config.toml
d_expert = 320
activation = "gelu"
init_std_router = 0.00633
init_std_o = 0.0
decay_shape = "linear"
final_lr_fraction = 0.1
seq_len = 1024
Below are experts of layer 3 (counted from 0) of a mixture-of-experts language model. Rows are named router (the router's row for the expert), down (a neuron's output weights, with its number) and show model dimensions 128-255. Each number is 500 + 25 x the weight over its row's rms, rounded and kept within 0 to 999. Numbers have three digits each.
After each expert's rows: "comes before" lists some tokens at least twice as common just after its tokens as in all text; "raises" lists some tokens whose logits its average output raises strongly, later layers aside. This comes from a sample of Wikipedia text that the model never trained on. Tokens count by the router's weight.

# expert 48
router:487521511506488477495488504515509503461509502501485533467460502506517473474469516512536478508490513487500496487479480526512525511473533462534525534484517512472459502483483495500504482517555560509547510522500519450528470479489460468507494506465543535509473492493511510505510510516490502445486472496476480469504484501501467500505478468477535481514533537477481467517514491535513465508519
down0:480457487540479485498499475505467494523556513482478526494482505523492517475460435507493466499466497494472473483462548539459515524426510521492460531494514560470512472533464511530476490527515448529513515518490500507503482549461499451522539580519515553506470482461499485447537489527470488550486466508529483509507501515494463485490550514500506502488478490502470459522519496499511494483494
down1:488509430489476529519530498486528478518517501475481532512505485481469487487465515536478467517501502518481538453508501497528490531536512454510507492482502503486515463565504462489493530468532492463466525521526528501502458509441470469533474517516488531511483474530481488479460522496462535493448486509512513513518545495537486557457463405450494482502458538478494468501535519530520502506512
down2:456517518487528534514478496506473539496481487481487503482496451525449495507495470473494450501444517500466548462510469478501510515472485443506501522499479494520517526478450470476524487481505521484444474526474505526507488495483493476481533489480505444488482498520550548482472508532494533553449495483480454483557487515518488548531465513552508509515513499493510505552508497507490504483513
down3:483503501541483529526531522541517505528470530502513491484511505473512494523509490481476548435509497486496497441479498484519535495454497495507498480453476505487517496534530510440474551510529526497476485509487509477482498532458515496510505460459514487515482483493512548486498501484509497497543547481471496466551505527456495483553497504518522487490539533503525547538509479552497526435504
down4:533537539535465487498524525499517494522504537488476492492466488496472513496501543502521525491512523514493491505467516512506478489515535525465533513471538466540468509507526489470502480483495502511514468528489549473499506540544468487516494474468512480499495482507492535469511492484489523510478494539449500516485507516515506538524517542507472505503488466470534472468497511499521466540505
comes before: " of", ",", ".", " States", " (", " and"
raises: ",", ".", "\n", " and", ").", " /"

# expert 12
router:491514519513570487484529543510516505480494480463508539479512525468500513497466525510506507519480505491521483518508486542486541481528496501493512452500499488472494489494534489548514520513526525502540491510482529477508525519493534506507474519521460481541510504470484515506504493479494487504526470493485526470473513509503467486509499481534504497528496479523460475534502514521518527487528
down12:544520511495471475512493496502491487475499547495501483525493502530451499504467489514502490523526501512494501529530477476537446486479488520467496513499497509542505526498470480513481523503477478488531523526516436472482498482472503489546489561492540463501566490511511532469469487515458515471518485509472481468532507484505502461482521528503498506479482511477550505496499544514467527491500
down13:496478563517477478504527494453461500506490518516512501491524511529542524493494488495486480517516535469530473510522494484516522529548494479505481496493509487499521517550519490535503455515536525525535497476513524514506500535508473429500499524494468467478464529500472506509468487554546460509444518485528467472500526505480481508520482479449506502461500518504484495507496487506486463507556
down14:499488513546458489514533475488504459497512482511480520485530487509511530496487561533476506510550482475495524520493468490588522495454520474486440487480533484465526480501497520477488477490468548504502492526516464480443475474487510494506522516496480498464475482525505475534500507525444482487511491490522496532547514472488456504529519506425486513503488518488454470471465512496504498508497
down15:492515515508498528466523523514515489493536467525541492534536528523519508478510512543529518533506509487505495489526473505502465509511462496477527537501473539495512466505449459539509475477535530482506512523467527493513485467480453452459491502480499473487511449488467527495523511521502515506449536501491513473539549499459502517509550452501487530444464544490520528484478501520504498508529
down16:477507533496486514530519481512546540517517490509503511479494441476532511546473505463480584468487448504554492595549468516476519530514542505504518500470471459576529521483483475500503486495453481510525507488480484527547522499507511507523509476496512505479461509546492457526505530498518505501465502513516494510485502494449471483488501540492526497502487504495523539497493545516535456504495
comes before: " the", " ", " a", " his", " their", " its"
raises: " the", " their", " its", " what", " his", " a"

# expert 16
router:501515486459502472506462524503506519543527501522521534509465495521490491495518490512489469509522520504493501491492483502512507485554519508475500492541496499488443491481485514532493526472531523469487478540477488525436493466466508492472447480519464510528489480509506555544542536488571499478553525513527476481500509473508467520461501448502487521505511532487485479516504494523510500493534
down1:500506469470460491532490514527484520479497482486485558514507498492531535493519480501491502468469498525510467513479545502485480525481506488445501504509496482474485504474516515500495519515484510476483498475482470525470531508521508518494512457491505486483544440484537525513529444527515460484471478493507523520483486494492514480500498511481530473513505495500456525475510453444502485516478
down2:559494472510467486514516511510490460498474494528538477501451469531492497501487491496492518468553513545523513480423521499518514502511509488455495533442500505508452510537479526513542466511509526521509469484491482489498495495480526462492488508525501506488413509504482545496478478516503541494502469500510503494489544524482515507534517495540480510521504478518521484521549528514475514506487
down3:563502470463494560481467515429555466480505492463513535517462518489524503528510478479507518555496527519515516500470524517492510505484497496518495490499502490507441475510469454480486533481495481505493536475470504476508489438500484487526498490537499462491517491510485516491483502526514570526538512488506499498528543447512452518492481478449494556501508467524499504501495469504486549504492
down4:481490542473484534493490494483479508537479521509502536514505468517507534486502507482467535497453481484470526488488500475515555485453457490510499544488529446503515488517503490480474506517550537510447486512516486524460451528480439445443531526463532521492492549505474535493539474532505508495483484481536482502502496505518508515498481463500516458502507476517427478521507494484442467478485
down5:531495552522487501510494555501490500465525488504467508463482484506558487494503525530475496519527497522525511527476487489521493459521560515513477489516522505494453494501518481501502479500496529501491501458520477511494544477475490547482516502505491523521504491490495479543456504485470534512478495474495486491513479455473514529518486500483489489486475499522508507499489501473506485467512
comes before: "s", ",", " (", "ham", "\"", "er"
raises: " (", "er", " and", ","

# expert 34
router:504521514520482512515544475523491522515471479467487533520506507467518481501489497515551457462469500462498479507503541497518545494544458545506502484500498488540479508528504531476475511504491509453496511485501502511474498520455507528540481518540485507476502500510491462491492488502495486481466518497529554503500511498494508499494522511533565549484471485514487482478508562482459485488476
down0:469485493503509482515480487485535498530510538520447500528497536489520530477545466515457430511496479494477503507520508504447512500529491510507472494510456497518511543479528498506481559525459511516509484504487504481511507522462486501523492502502547509549471488436495487540481493488504498527496501498485457528478499489463458511489491506488516501532513456482512515444495529465545509474499
down1:502498506551538513500489527521505478498482487513499477464511523529472492499518531514526476469501500453508525449494544521493467486452507494477531481517490493544536506527511502506527489551429509484481501484472462467463512521473486474454507471532520473489471532484557456526473513465508501484490487560489493555475523549528507469553473482461517464508502532524464504518493511513545500522548
down2:508512471516509486478512495536504506507499468551476484483500480500472542492515457525516531513496510469516472486484497477481474531542466464486503493518506515477481473463521475469531494529469508509481494509491490466486531502449458502485494488483481504509469492510498488487472520468500504513513489549466444538523506450526490501527522521502502505474513545498520493514470481500470505513463
down3:503504497468462475476516462503460508517511538521486515535544535522489483487468565490507526522508511512478432470554468497521512497503535518489472497499524488550484458466485486492507513497487468472485501518564493507515523497499491496537537533504534518473550503499517483503479484542539476487468525490509499504502441503505479511492515513485491532503491537507481553446470494493488513517484
down4:544521511503462491505507465528493525474500499521485492534532478507502499475536499509494487529488471512499490545546517517518504498499499502438494523549488506505512500510530508529458504486475496517508515530482507505485472470498532506495529546503505520493431522501517468494484533452500417498472543539512561464553535482496518489489527509532492505495505541481491534489530501505477501548497
comes before: " be", " the", " have", " a", " make", " take"
raises: " make", " be", " give", " provide", "ward", " meet"

# expert 89
router:540494529507480524451464461487483472513482530470513516545508517459498504545466512494496496519464524473468500443501543524502475518474515528514508527496498497453503496517470468463470490463518532504538527513491493511526432526537524537482501467448489474492527487469485510510476503501568540460534520530502504502518526497492457500486466543521555557519478476471458509534528486480521464474523
down0:511529458485497504479540514511456490494467504526488499550462512495474532510493562467497508498500462482519536509510530500515494550491505499520518490504478504551535484520470490515495505547538479487464495488461492502531473527519477513487503506476486519480480489531524446484500496491496504457491537494527464460526499498496525500497507496498511492493493508512531528483535485508429495516487
down1:510513480487471515477491475495472522507512469494509551512519528479545475524502525518517489504511462504507497470506526478496480559500476501463517474473470466530481549466532480490491502481509495490502512506499473473477496496491499497505506522488504475479490501545483509505507481471480495536468492446462466505487571508481491468491517489559511562461497472484510480517455527488512493456497
down2:492506468516488524538512472521447499467467495447498509471469502501504493506520523488509490462473496519506503512486502475497462542522492510496530523500443504472449514523511483487513514510483523510477478493538526493556509461487517487518500525516464520495482562543477497535515495479484482477541490482564487493527555484484498480510481494484530527488464519489489471486521494476553510491518
down3:500477466491435540511455466531533529520494531495541497493472572470509494509457490522515449492503509511527469501522528528549516533523455513502509496548492507538446522470523480458510522501495464489496524524490507492518526547488461490468441452512529501500544503517487474457433478492524520501468502517451487517466508517458489500522469574495501555521483481491495504505507516495479506525508
down4:485519491457474508468494476456493508506490500531516514506463470508505514485511507495485497505518471504487452555494494481500498477529524505519496459492486527511498480499483514467496504483514578433501508492502503477499528471516486496539505484502505521522499517518541468467510475518512507478499568506511485513516532546495509492515491475477440500496456495526448491461519511521466487507497
comes before: " ", "\n", " L", " W", " —", " Succeed"
raises: "\n", " ", " —"

# expert 17
router:493488513483488462532513453482498472469500509465522511517505459457498473487514481494505506446461496471534527509515534483505472484478476526500482526470496510428477516510485477515486462479565510487470541509478496454523497531534442475497528469493504509530447513505497470445544465489529526512475499494485518513525530502490458498470539512507471450477476479516505502471475545465485524487458
down0:480475519513458542493482458505481513485522526507535543526520513545472513506477513503484504549432484481451536455474476503510489488483487479493522505537532497526495541524495470469461548472479526506466464511485474546475531521489526486496474492522490465507496548491531470489453496498491497558524515488510507522502467541500493532513481459490447539510499492499540495484515491495442542504503
down1:509506466476491511500495496530500515488466529505526506504506480492511488492499476487523546474483493502469493488525539481484436465448520520494526487532506463520498490535496479489486511492483482492469559501522490523486514531499494542554493507499544492491488494494483489494507451477493550503526472496452469539492521532506534529501481486418497456513500506482529485534522484486490510562477
down2:498463490504550494468503502530515556497527523551419499526470470502496523462460485501493487514524500516521442541518511406528494469563528459510510534501493502503530516511571510517536486526499521496455490504498500507526483493508523466508519506542487480536515471485525500508502489504493498442494483520470527497522511502472489520511493478512511517533512507524508543506522481515497535500507
down3:514470508534495536480510471487481471508479499539456506467465516563474542525507493493463469496498491529529500536520499509495536479501531452541476486451479487481527473505524490474496513504486495487491505507500504508484475564494477470505543519544513513488504498505488478501511506469525458489531501525526493500471471473488500494532534501532504518517547501502469535518513489489453503476522
down4:470486559497505487493474475492514527492490474516497504528543531454488504530513459514509483471512488534482495494493518536521476482544525530533530479489528462501524501538467526520482486521531489521460483490502568521489541533529495526494496486514512463464489518539514501499450496474484511501485508514516478530439517507510521480511448527496492470544490483568493492513474482504517506517536
comes before: " ", "---|---|---|---|", " Total", " Turnout", " Majority", " Win"
raises: " Location", " Total", " Club", " Title"

# expert 66
router:521495454513493490490528490527531481484568531511495477513493479520505486534503483503531496488476478509568473473509526506537522521587468486481451485502501489518436551501523497467486532484472463500503505499505508493480521493521516547531528458503505515531506516498528514521497497532479500516485453500521510492455448502521519484530517491485476520480540481502515492522466515528508469473476
down0:492493473500499498498478520554515488505496532538534540468512508485486469480505488459490513542542521483503478469434529552496495539502510513523507520448502499531497503493504484467520441492458543513425536532489521507488518529505498535504468500503482504516515528478478525501520470490504512522531519465477469467511474449519500536511516482495533458498493493479483458493490467509481512475473
down1:507445513493538491507466476507533504485506455481495492459511516499500488520491520513490513459480492484532500474448491524495484548513478489516481505510511499504493473510495494497478490494512478494514551497492512465533486456551440481474505472491471472532564484475519484501514530504512515487473519459531528491474504507522510481484487471497444486483476503534509530490557493484482541546490
down2:491462501511508528538522538494501498502492507506506516518499477490525505511461499488518435517493507508508515468486496536530505488551492508491513502517518488481507520485532491474476546510471498479510540492508453544500520505483513502471503490492460446523475538505460435466503506490541512520473510501546538481587508496511509502458505514538547521517490502496483491464494502458475498513498
down3:514484510506518499487504497521476512516533492529533514486508508471505466540493461481507508517485509497509498491469496485558515461503516524527508489480531483515489514524496534507451529494479526453569430491492505531484511499512493487516521504511463504540503521472537511475495493509494465487505492526487524580508515498465491519518483549512496424473496502446516501564449496497501535523528
down4:500502508503454520597465527495493499479494503472501496495508480518494517521518450507495521493495525461525466502491452452493479487552500531489505489514474515477487505504495518546465559494461496519519512498511522470520532530480450474526472492462490506470512537482458525501498558453477473484530501532470479494499462557461484481467506492519483484524458513487469506455473512514454504480563
comes before: "1", "2", "s", "3", "4", "e"
raises: "arm", "tra", "tri", "ob", "pa", "stock"

# expert 9
router:498434484516491482467496497563483508489518488496481482520533461458499502503484541527509480477477474537516509450517553538544526477510469507492528494486511491484471495500507542447506526466476477440506474495524534491527512465480532477494493475480531483503491481496534491490489467460482484503462467519504492529501508502474505502463492466527484494474467472501514509520525484475480484525473
down0:506468503495523487521486471511488507520523523496546519512512506523524499463492481459452488520461506496521489472477471496524510486480517494531510462482490489522539563491523485498508488488502501500507456535475502518473470486455490473502511549474479485486556523462535489533462520503438505498483485494471502511473484501520440473468499557513522472541479526521517516540507481465555506498499
down1:486504513534494516502523472536469502494499472468500481509511531532497461493487513491477490531541520493503504527462502484491503513494517523464511477529502527503495484500473535526486486516481492557561516479504515492517478514527471501486545492528495503484518511489501543499529513512499515481529448542512502494499523510507496470540494507489557533487485460443477495484528448472504517464508
down2:442465488498490451475487521526524481540527518517480511505476517523494506509518500493524514487510500504488523491528529463512457489519511494495469506477526502502474469507522529494528489497526478453495487491509505485519496496500499452473528480541452505521468496499503500464506520519480410479494458464493458503510515483459488502519537488516543481499529477496536516503471486502538488520511
down3:486524498540515507472521532485467490506529519474498549506485496488509495492453494511493481479523494567484481470501498504497489541569449489514514513470471459498531518478487476479481458491501529536516526495521518544525501482532512563448485422508474515451497461436546490485447510469505488494471461490495491503552477481499489535549522519551491523489478502510519512492511523472523461522508
down4:489529498499488480481477473469483493477497523462496509523480532503487488472482563484500512510518527499496521514459482486517458516484489495453503493484467517505464463508473487491455458544546483502495501463535517523470492471478475498515535556517466457474473487496472474486494521518531489505544513533510502484548484457482505496537486486534448496494506530473480509468494514511511517502476
comes before: " a", " been", " not", " also", " the", " an"
raises: " named", " known", " assigned", " renamed"

# expert 90
router:506519504497479470515472523521549481498536519485501513485518501499512508467460517509510478499483520532523515497474473542511507501476480462491453500492512481495463498483533503496472484515531517460506491540502511473487477478498500500488518538491523494541509471508509528564517520521519496492501496505516532492465514497490480475533495462524555492476504529483502464534525479510510466476529
down0:524495521488509503480527469476551484531530504505516535502476504466517538482512508470492486503506519490499491489552500527486513486492485516490519512475557515470499481536494481470486464533446555501498506454551480512543503511531486465518458526442498530503494482464485501430537470502494489485522491508531531531481505521505487487513487512502463525520503466537522496545517485504512468515495
down1:514483534464517523487509532517470510502483501501459518513524517512480520522477451497481501514467482538512505476527513509516548461493495478513493531529481461500511487506490496504532472517495541486478492511513481513543439538495492421508506522503528459540482456508496479539475522509509527550469505495470464474590543506446497497507563434553513500490480489502503486525480493536499478456495
down2:440512456463499495504515456536476491451537496488499515478506458489481514527453491529510471480489483538496442518509534471515530503498513514520501479492520496494533490547509513476464541482525499476524511507532493526511484527486465515532528502482513476483515511494510506503481489469499526481480505561510524511472516509464473482465515485494511502500482551474490512478469522521465510547461
down3:507494481502540527510509465492500460452483492506496524478487495470515500514516478475502531556492451460502460513473481484509493439481508484524450526472449451501536527456498504476480556488536596461557488477452504538512485475519494501500515454485471525506496500474473488482481497480484486551510493476479473550516498542468472456450524545530536493484536500514487482485529519501466504519492
down4:505535458517503514514505478476534533475512513460508511490522501476545501523498514480486526511477503504506553484485474445524467499496493502536537481489466529507516485474490441484548567462520478513513460522474465515483535507535511507495517524470499539466476478535520474456528496511469518503516528466514458498474451478538479515506500465487481521489506499485504523496493496548492495494488
comes before: ",", ".", " in", " of", " team", " player"
raises: " to", " and", ",", " so"

# expert 61
router:530503444453479477514517495522499506492532548498451522461505480464493508504506475476496484531490518464544519506516506472454521484508467538490471468492507486456477542510530483503536504498506476509472518544495485514499494498539498535491509523517478529543455493484509458476537518507485513523536517500536502457495512497523482432517496515461547469482517468545507519510469502485536476479467
down0:514528522503507538456492520514536474511530503504492492515521497467500516550489496502538521505515488507447508493503466500486478508411504475492513533518512561525529509508477511467489443507505510497577486504482509533475559522470486500481509525498510493515519503536527505467472499473465510519519506504544484479557439472462491506476455473510484509462461491495469500505537511482540510505468
down1:526510507502475501538534544468468531494500483485502447542507472524541483501440486541479548475495507464512512541533535529544531505479488515527527519513479498505520504501491520456533523448500483535507532504461509452475500481513512520542461528533494504542489501504491492470550549515499520502516497536517530474444547521510520514475521462468503501476503475508522532530529497526480437560519
down2:527485503485522516481503521479501529499478472475524522513506494477437495467545436523522472488491486480506518528537501517518526535512518506523536505496503480483489486483499458506502498471441506507540499512495472458457504495478474529591489456467495500466566527509529490490508462522450521503507482488515512538468491559514503542515497488480507534552445526491465466475501527484475502535468
down3:477504502551486519501477496525466527468464479479434549505541529476497478471500504487472486507488498501463537535490466492449492489496525560486519457512512494567505489532476508520532508497514467489476544538456451509531510482516538520483471489535556528529476480497501510532525486510486496472474488485530518501504548504545496506488487532520482492450499515518514485492506510521539461468496
down4:512485507498500529476491526496520485468475489466505511515501475486488498496485521501548506510470552542484522556501485476520485482476532507517471504495473508465500458440462509532481464505492474487508486511480474496534489476491470510513497519502505504505502535486484491485532504493524486468464495530486486492495450467483497514517499510467532542520487507473509474479572502509486495513504
comes before: "%", " |", "0", "5", "6", "8"
raises: "m", " cm", "lution"

# expert 37
router:538492500479494480524507471514542473465546482469501491531481449524472512534462496486526470541471501504540475498502499552540468503512482479488471546499495473508466554486499517471505524469537463487551514499502501525485518515528517528501507474471503525500490537503490484534533482522478511493515511504494555523500474503513453488499538454475500504478524483471494476525487502520540481471470
down0:477547473515494492451496525526478516527494531484499484483470510521481521489555520493479506520530508472496504516466585496430521478504512507538515495477505510493459455507536498527489486509519506526510470505465530555477522505485504474471512524490456513465488488510478475497488507485486535550514527464501515509529508455455515484493499453511518501501519539516522516511502445486499537509477
down1:495498522547510496494496538530515490503482517516506511470489500526541523468491488514516510490493507511522499487498497488442485485493529485469495496502493483493500462480449503522527520478516488516497505539523496455509478537525489498504520500496493522497521530495476516445509495519452522501489483489532555540483503522481470519494516551469494489485490482500474484540491503507521479459500
down2:530485492494517509508472529497511515458446502528538511478531529468536537507509498459480521470471561486512466459477534499503497515485545512506489476503536518478446448521481548483503504496541560482540468495521520514512504518514469484453517500518527517489507484520512537478461505499466469548539521499458497506486526520470501513487484508538482522481494494462485511498502479494461478536525
down3:531524539522478521505517517521493499486479512499479507546505466475481512516481511582510456546516462483493467520527517471534496491504508486464532520502492509521500510489494494500530505480483546516505501459514505482496533515486518506468484513527491501479525526503511485477507520474460509502484474484518504498489489517521524572484479509473507515501513484523529484497568517507523528570505
down4:494493526495521482499523490511489499484497519501488521483494506509501463519510451498505540557512518506491519525504510499463496495484514518471504438460539472497481497535530504455547463495486523537521516502492476489518534516534494506501504492524484517546531536505502548421527502511533479481543493481550488480522508501503460521457487523505525549486469521505505513497528472514529504493450
comes before: "1", "2", " |", "0", "3", "4"
raises: "3", ",", "1", " about", "0", "==="

# expert 30
router:538505479492484465529508470479513497496482524459506522488512471498507493490499502476477497526519474486547498531515493518501465475460488504505504514485478525479529499473490517503529497471573473507515475493474476515499518512531467529478535430474523506512464501485488468490493478475544521505472482472450505499514484542527475484521505524510493454500508467468501449503501491513500510547462
down0:519480489536511483479534493514541512505504504468506478493504492474475507491489485524527473494466518516512497487501486481474506523512480534502497500487506531547525426522525519515465487470506505513507529465499553524472548457489486499455472475490518484485478467515503519516515506481548495517536491481473502493558503507513513470495511521523502472521500508490492508490514551480517514485474
down1:500486508469527557478553477480563508519493527451533477539511505504506506501501505511481482492537482494475488498503534498519495542505514492507529466491488486546439484555529512464507547532505481497504501529486462452490477463448475533495475485488452501486530468485512525469493500512483490534514487519489474494504504507474545548513465520501454469474483497474522487515520495472508499516463
down2:461509487507462481529540511529487492510532513499500521500443484501513478461508519522510520526502477510521487455506508488554464510538494547510478507486469536490455551485536444504498499505474527562504489541505516515503494458537501497495504504470480515513523443495531550530503502543422491536491495522489494498517526493509498505486544490496527508518517521502531542489487517498501473449484
down3:490488505493462480516495512526472483497479500517509490537468471532465480495508540498517517511520486519535494498460502507486501524506555489534520465477474502494544424496492487513522501439534549463458491561486531465464491495564499503516491493507537550451486429493491484511513480516468473492493522503498500512532529522490478486518518504468528501530521478467525464495510528502504529532498
down4:568524523504499548488509501501495521529528513533540484535494516472553518543479496518497467489492491516513492507532533535536484529523489526524504515503474520476491493509508522445526514502478489432530507481514507477485537499512500496526502487449524465500490476509472495472482496490462509470511508470450508519519429488432512547549530557523511502508509467457516507514483497418485499490471
comes before: ";", "N", " |", "1", "2", "3"
raises: "N", "thi", "ng", "S"

# expert 32
router:530503447470557546467522490474508491509532471512528529490488502473472490510534500485503523552524462461485515497502485487462553480509481508534456511508505477471538524515525538532521478490486528506515475476505522521466517502528497492527493509478488528517477542479509511509508509477517509505480455501494489473514467469502491440481519481463508502516467510476531483478503479477512467544470
down0:503475468472503484503492458463486534514531460459465537496530514483437520504491498460511498482500512460528459494550493488499481465509525517512473470500476544487508463446497527512492484550481485527500524524499462468493553496477508524532457498489520518496465481489489473477475525512531481516430484510517481527487486499510473484500461509522515519517477499476500455511499505484511534529471
down1:512460525528492547483432473520519504481503469509427524472539460514491509435480506520517494488460520516476518518477486498492509485555524454568503511509492520481453475491499543507484513486476505500521459499516487552521489506491516536517467480475525474484531490494454507487455537489503508500532511512510485501507490463513523475506459516458497500479546518537508491521526477527508497473521
down2:484493481513438522506516495552522507495495494485482510491498497515475475518505468457529492487496465540504532490555479537521521498520473542471495490528494493480505539511482504498498540487523528468475500495489531555472560542499501465453484469526539515491535437494441502504476528469509487488489502480495501495532511516492529513489430529509483508465501488452521508492483469503453466508498
down3:486525486511508533496507471516496471480461492546550489497540490510497519525461517500565509476471480543502475520502554526513468518489496507496526518486506508521510507484497491511539509464510501524503473541539548440496469531497491477462543486532511480490512530503494506493458472528552490500520515499508523496501521532501507502510516461486500509497502501496490470523480555517493498504513
down4:509522507476490480491491490493508485526470458467507509482501519482506499523514476456464533481509511525541511489488478489491486544541471508529526470508506508529506521486503467550511480499515524502488500459480504473508484516500575492515470506513492491497482513568501507496523499503478548493474520543496466490488509510543496558529557473520492549505482495450501444566469495506481497485487
comes before: "9", "0", "8", "7", "6", ","
raises: "9", "8", "6", "em"

# expert 79
router:497462511484482501463488470482484507436500523473501527527505510472505487545502523486486486493467496465496471487506524471512482491486491530547503542510498517451524544514475484497456522454545512473483544520479484503496454522521505535493518478509505501544509532464491493502469470520556518487519507505483546534515521507468442503481504516522475541479503468473510519508515494464501521477487
down0:519472493529566494510516515580543472531502474527514549441468502472521486496506493494496510527451518549504496494521494498526514477520526520497468516451475459494491568518503484485479531500504523493502481511503514482540446495523467479471501461459477471506492486483496484543481476527492482550528511521524506494497493514503527497482462521479530531480492444470494510562521499511469526489501
down1:489472512458471463491517528553508547527519507527507512509489515529532475487522519467522474503535466492477503489464511486475484510474495459485480512490486527497457489476492492516509503469511472489468455530492502561509528487492503502495498525540482484470501488504519492472478513492478520528460512532504494500482521508529484482485454508473485524499478437497490511478485526513493484515503
down2:521494552510539482494483512497541496518500529511513487501469491498490499484496488502507531528509504493496509501493495531515507441508527502511527497525496488506498492543469468489540511462504509486497486508503511490516529544519529487509481480502488494475500508482462493467507501537517475477488488496521528461520485495504502546527468493558490494519530519511515497480516476481502485522479
down3:425493490485505538495536501463496510537540554482516504468515492503495523487475516452484499531491439479536530480451508480474539517487486450526476508493543484503508466512492502484496509508524472512503522507512480498513517498532464509532525460513514531527485507521506472482521492502490470471498453456511500536489522515514524475458502485496561490480494500557481503530516501522479516574466
down4:477500484539489494490517520505514531500459524520452490516534504475490501456504497549522488494482521524518572507515477501491515547495500499497516473473482535509497515506535488487475478471504496483487500487471476476488508451491517520526429505492535522480495482474514455498498523481482540438491506484499523505478545479521513504513537514494538517498478527470485466516479479518485473474510
comes before: " ", "\n", " —", " Candidate", " –", " Swing"
raises: "\n", " ", " Qu"

# expert 85
router:459514510514541481494486505541485549454477458531461515453508514475518482516479482507483477507502503457477483518505511535482513513560506448509495502509507496520508504502499498533541538518477486509511542519495548529496480540509483484496516513503486475533528496483502460500562470494472518520494478497491501509460500508461475499493483456519541540508484520515506539519456536520535521496509
down12:542508525518508502518516528501514491513500541503466468491462499539541498505492456511530492471458456486493486497486458498494518508535504546525498476496504493473444509504516498525452506491519532493487538514513482517482507534527499514459499450558515505581521474499508521527473470475508484536484490474483529486458496489522495487557465524514531514439512446521500450511529475526471480494513
down13:521523527513521463459490503508471548511475481554474527512503490512538435525511495515519522482508544475567483507501462508549514560495449469516512473525500520513470495518491529518482520514485541536541519525508492500509501492517476526528464506490504477484504525467444497486481499474455503495493448505495473539496437496495526483568467493486509485482517471501508508475525511493468513480485
down14:464496490502495520481480468490503496517469519466487514463506510437489496496500476502523485501476484463534457456457486475490495483494526467528533519465524527489533541469488477520502483506558475498484501515485515499478525547470525541482496503481470474491533480464519504508497508499536494503473510497519500501517471509476511479505501493481502515502550489467473469546455474452513548469512
down15:544560547509502516472499524514521546510520481480451513476531467466513486501444493510472560477513504496524506502502527529519472511516490474488482524498495523452524548543512488490523499503480505477529484542498531526500447468462513486530518493479463529494539558547544538508508451460532485509519583497469525505441485515489452466507498501482514504504479539506497498511490502490536507517539
down16:497511508489515508481508499507488527518493564541458472530488505529505493528516529448461541486566518477500488508488523471494512488501504510491499502513524508509521521446480483476509523524537477491490527500515542477475476531482523491515506489477465486490537505509456502466457522494507511505500523506481528470556482535486492494507508508516538448488497472507488500448526534470531500509506
comes before: " the", " a", " his", " its", " their", " this"
raises: "fer", " the", " their", " these", " what", " his"

# expert 69
router:476509491506534497522532448506501527527508461481485517507533496475493535475516489508484516497469491444481478507518501551517503493542479481509532492517498512479537485483507488482547527517489504468502519463449474457517486501465455537496523504467467540509514491495494482483494474516527484489493489488495524542496465500486553498475505479530498474511458477475525492531513512515510526492486
down0:503495504526451489489497515485468520455486506508522518534451485467485520490465506467503484484532501488475518489459542538485542494506465483472521489515490476517460475481485465519546512469497494520507462529496524484485476561531460483549502504454432518523490544527497531469507499507491479498506502511498499497449500468445473504499527497522505503465478496541526541507511518520483494451490
down1:485467492448519518539458527507476510523501497535460502530533509477509511513481511513509494497498493410522530486500538486505530521512495513522478469510479493502492494488487500530483495495524533465470503500507529566451447510471474491511518459510471502491475490523518482525504487546476521488510501502519491483461514487510513501522465516492499488514535598443506475490428538480499513508481
down2:506534483517491497451521520495538527525487476541501497447536526533456465499509510549510485503488513495488492494531492483501454489516480523496513463476488555500531517502527523532561505487546478496505476512519479484529478555505496470468493484482504530520478466461508481509499467515522545484529499512525510520538505508482470496500443495513460511514517494485471525506481492533544485504496
down3:470486526506548462500507484498505473521522480513493501490485567533559479475527550523544505479487528523487472496481493501514512528521542503508504471510506492503468510500523542497427472511485508481491518480491461465493492455465508478471524502569466500527482494540520483530458510481506484486495528518525521515471569504538521502546515464516480481489528509447515492492479447489522542497472
down4:453502477505505502511506460497479493554481448496495513510533486499501564535481466492490499524507490475531487493467506493491521464499493489486492529451510523520551469535509501506461477508460512491505499534494556504488510485522519468529499515483487477462474477474481517483514484514492507512507515509497521505514469474491540500474492514516545492552463518476509534472535504503465458517522
comes before: " the", " a", " well", " an", " his", " her"
raises: " the", " a", " an", " its", " their", " some"